Weights of a small mixture-of-experts language model, trained from scratch on English Wikipedia.
Size: 11 layers, width 128.
Experts: 8 experts in each of 11 layers, 64 SwiGLU neurons an expert.
Training: a variant of SOAP for the experts, 9496 steps.
Below are experts of layer 7 (counted from 0) of a mixture-of-experts language model. Rows are named router (the router's row for the expert), gate (a neuron's input weights, with its number), up (a neuron's input weights, with its number), down (a neuron's output weights, with its number) and show model dimensions 0-127. Each number is 128 + 24 x the weight over its row's rms, rounded and kept within 0 to 255. Numbers have three digits each.
Before each expert's rows: "comes before" lists some tokens at least twice as common just after its tokens as in all text; "mostly gets" lists some tokens that are sent to it at least half of the time. This comes from a sample of Wikipedia text that the model never trained on. Tokens count by the router's weight.

# expert 6
comes before: " of", ".", " in", " and", ",", "s"
mostly gets: "ations", " School", " work", " part", " ==", "ment"
router:156132134097122119152113119130121150110129082158148121163149145151171108128126099144120142143143156117123070114125141143130137159157124098135092116104144094169123134093151093087131175132111149108178151167104096132116144116188163096126115128161148145120139134155150129088155116140128110135119135110100138135092160138168124138121142124145106059136101159097104100119110102122157127175155
gate35:118135150162154147158158138126125179134161115173099101117120139098123130127113103132130155139152119150122076112084139169150144118168117118151073132095160128119138091122143151135159154148111143148158152143102093120106086152149130175097136144167134146114105128134066137114132129151115123115117149130140125129156108108140125121131155130145145117174139165094106115115125125117190141169186
up35:097096098117126075122141074149100104119122094091125105136093121126135111146110186125147105124101133130109145127144132138134075086153151113186126114138122096151112109062153157125120166119089150115131138102145095139119115154138093130136134148146146153105104128094146131153124172184147144144110120146106133125161137087115176129092109105103156091110134127128126156136111110160141137127133
down35:141094104131114072132092052120137102132150169127149132146140146099148100140099109123108138157118156143111145121132127088142144106115147121168109111178116177155141150114152136123151106148113137106135107105153137134127129134101119086144076157124109143107127121149116154134190117139134155123133129123116116139094143124166144112082105113104108149180123145119168127101103165186136148130097
gate36:143097113151150131121103123110085122115141065148142123175115130073110159117134125161104166159160143104159096120130099129137135110158155150140130128121158180099138122139124157122146164135134088149134126100117135129152127120122137139131130110162185128101104147160169115134175133115168122140099150147099154112082123118116136131106135112155105133138145183122120138117111094125171132152195
up36:150137136082123161139115118146152142133142121113144108161127094119159083131135099125099112170088121150146134176113103145159115146160110091128171090127127082120133149124126137089094119157127150110187120133090125100113083127146122143093116153171128129124112125115148122159087096144116100105154155115173117164134071139162130132127106145104115145168124149104124125152164091129136141096144
down36:154137119088101160133080152105103144102138120126086133106136127125163099117141099157125131140088148144127110147150140108136167134149123101115133103136133109154154107113116081116137136138110117105163120155149110148161103122181119129143110134123146130132133139148141076134041168152119076129144111124118098118128096116122149140091091070099102071135099115129128130142119097094122138097146

# expert 7
comes before: " the", " a", " to", " his", " an", " by"
mostly gets: " to", " in", " was", " is", " with", " for"
router:101113138170169157153090131125120086143163118073120144159137122108088117129089102114115133108099134112124148174130130093131124154134118152116114082080129133137127103119142113151127073105114143156144102107146130108130108062092084141126155122111114165143151142109114117139107106122112128085137122123121111123118095073160105134139141149146168140168132108118130145171165081108128138153116
gate43:152116113101118133134110105084115137172157136155122148118124129120083120118093115133109148133156124121142157131148127109135144167177082132130158131100105131155167118107153156089142093115074183135178149113154157131144107077134113130111173142087145145119165143104128143113146097108125112124144135106134158123087087071138129108134125167186139124112151111134148114122115161107119122126117
up43:165107120102099085092136137090132115122115120100124136135173147109122093111138137089134166130117118138123163090121117112128120097121090121169099132121107127091123129138127130122133131112119092125127109117131145103095132112156154117145085140151147189103114099101125171127169156073118109091159125107086125097169140096116124135131147128139093117086130113120102146144144153079099060135100
down43:096138132101142128170147137154135141137143096117113083103100163130136153153097094122095142115132104113169127114166129133114137182152137106128135139126124113151116128140135165120121130101125116119134126106128098154105107166147132152139141116122128106146182132153121122122255121130147120128098119157151123133099160142122143126122104155135152107091128137162120126106149129155134151068130
gate44:176138102086129142102119130151106125127169142160131134131143131101126171140132091148114125198150141105115131164104129109188116126145108177140161110091127127090131116090157153132123109120054140127111102114145127120157114083161130120100162129162066124141165106141124132099123110135158106150135147131120138097107072135116106141126125109130169130151109130102119130119129127125143150110092
up44:140131147073129156149130094138070104119114117140102130141080089135113140124160135180134129158134119132107096155152180124180129136138117124140147133150141121148126144143127182108151146110119154191116136174108111105103080144128146087156127144079119121128096139125146098123106120116109132155086154181128150162125132152141141129133150119120134108140158143115127187123111120131145121084149
down44:128113121132101102134136146171132165122131128165149132178139129148151162117116101107156136136139161142164145142116103130117109123144127127125152082138108145116180137094105122181114145144097089114153122111138107135155166131196141114109159100151125077147139141137098151073180066128161140112119151149118138129128091126135101132116161104118137156109096140127115113078127137149121170127122

# expert 3
comes before: " |", "2", "1", ")", "5", "6"
mostly gets: "5", " 0", " 3", " ", "4", "2"
router:124154123117107118148181118124089171103115140154122109166134138125115121142119101124126079133104096152125152115159137116156115106145158157161126141115173093176091187167142138144150103153135117148136126117107136135124137127136134118113113097166111113133153132141084080116117117081127132123112095107130165107145110096077174101119097119091092168102093123141137172143145147107149124106114
gate47:151144069127156126104100140143086123119083148105152135177102142114111127129144131114096106121095141125129117114133096071131138070131141150120156123150116119173101146140129142152079073122157127093101155148122103093098125162143166121082145120147160093105098118160083118117154142139139129117109118074118156145160099129159146144143095139142112113119138132132128133088114124114110127097109
up47:125100143183137113117106145139094116136092118138130150117134086139132141150136103108140117118090148156113123114129142095129145131134119135093188129124126109124146136124151132160108058097146115091171130130155083109122122113124125131131147108145157161135125154083124138121052158152088169116119106104116130107159098146158182139151106144138117102166158138102077142147130142149166122131151
down47:129125141112148092142110144132135139120134200158139126164135103170090147118121090125149123136106122104119175112155122101166150122117126118150161086130143123151118153124111155135153099131196149115136105121135115108103113150147139129126141073155133120141119100104083098153064102140105153094144101070094143162142131129154118117134087160123108145125145139118115110141130081109143110134092
gate48:120131151075080119115143119119136124125075132121145116153094139154131135073131131128145148107132133127127101132114132115137127097173135095104171171129122138168138153106141107142172110102136083146139141112128099109124154128152134104055118144156142132118134162162072117164166165114123106167092138144107153136168087085141118105152128109145119133106114115110142161148116119146104169110125
up48:085127141134148182103164124139097147105151134116136170095143124127123114144165156100148127142097119121105105152122161143090108081133189124153112151112114144119149114095124112134140124105152121102091108124142123094167129144139115077145130125137129167141117110146130106106093097157136137114129131113167151098125104165099149095101116089163183116088159145114132155138133163153186142127123
down48:159128127131113096107132117103154203128135105134131118188193138137127096140069158148149119132131126137145128171122146104083131111132084137102114104107141166128171108149107119135148142127151139172093184143098131154110129115113122171124149100127114117157123133115116145111076173148126112163134128097123128119130129173100154119107130095118125105105105115128114128135131173112150098150140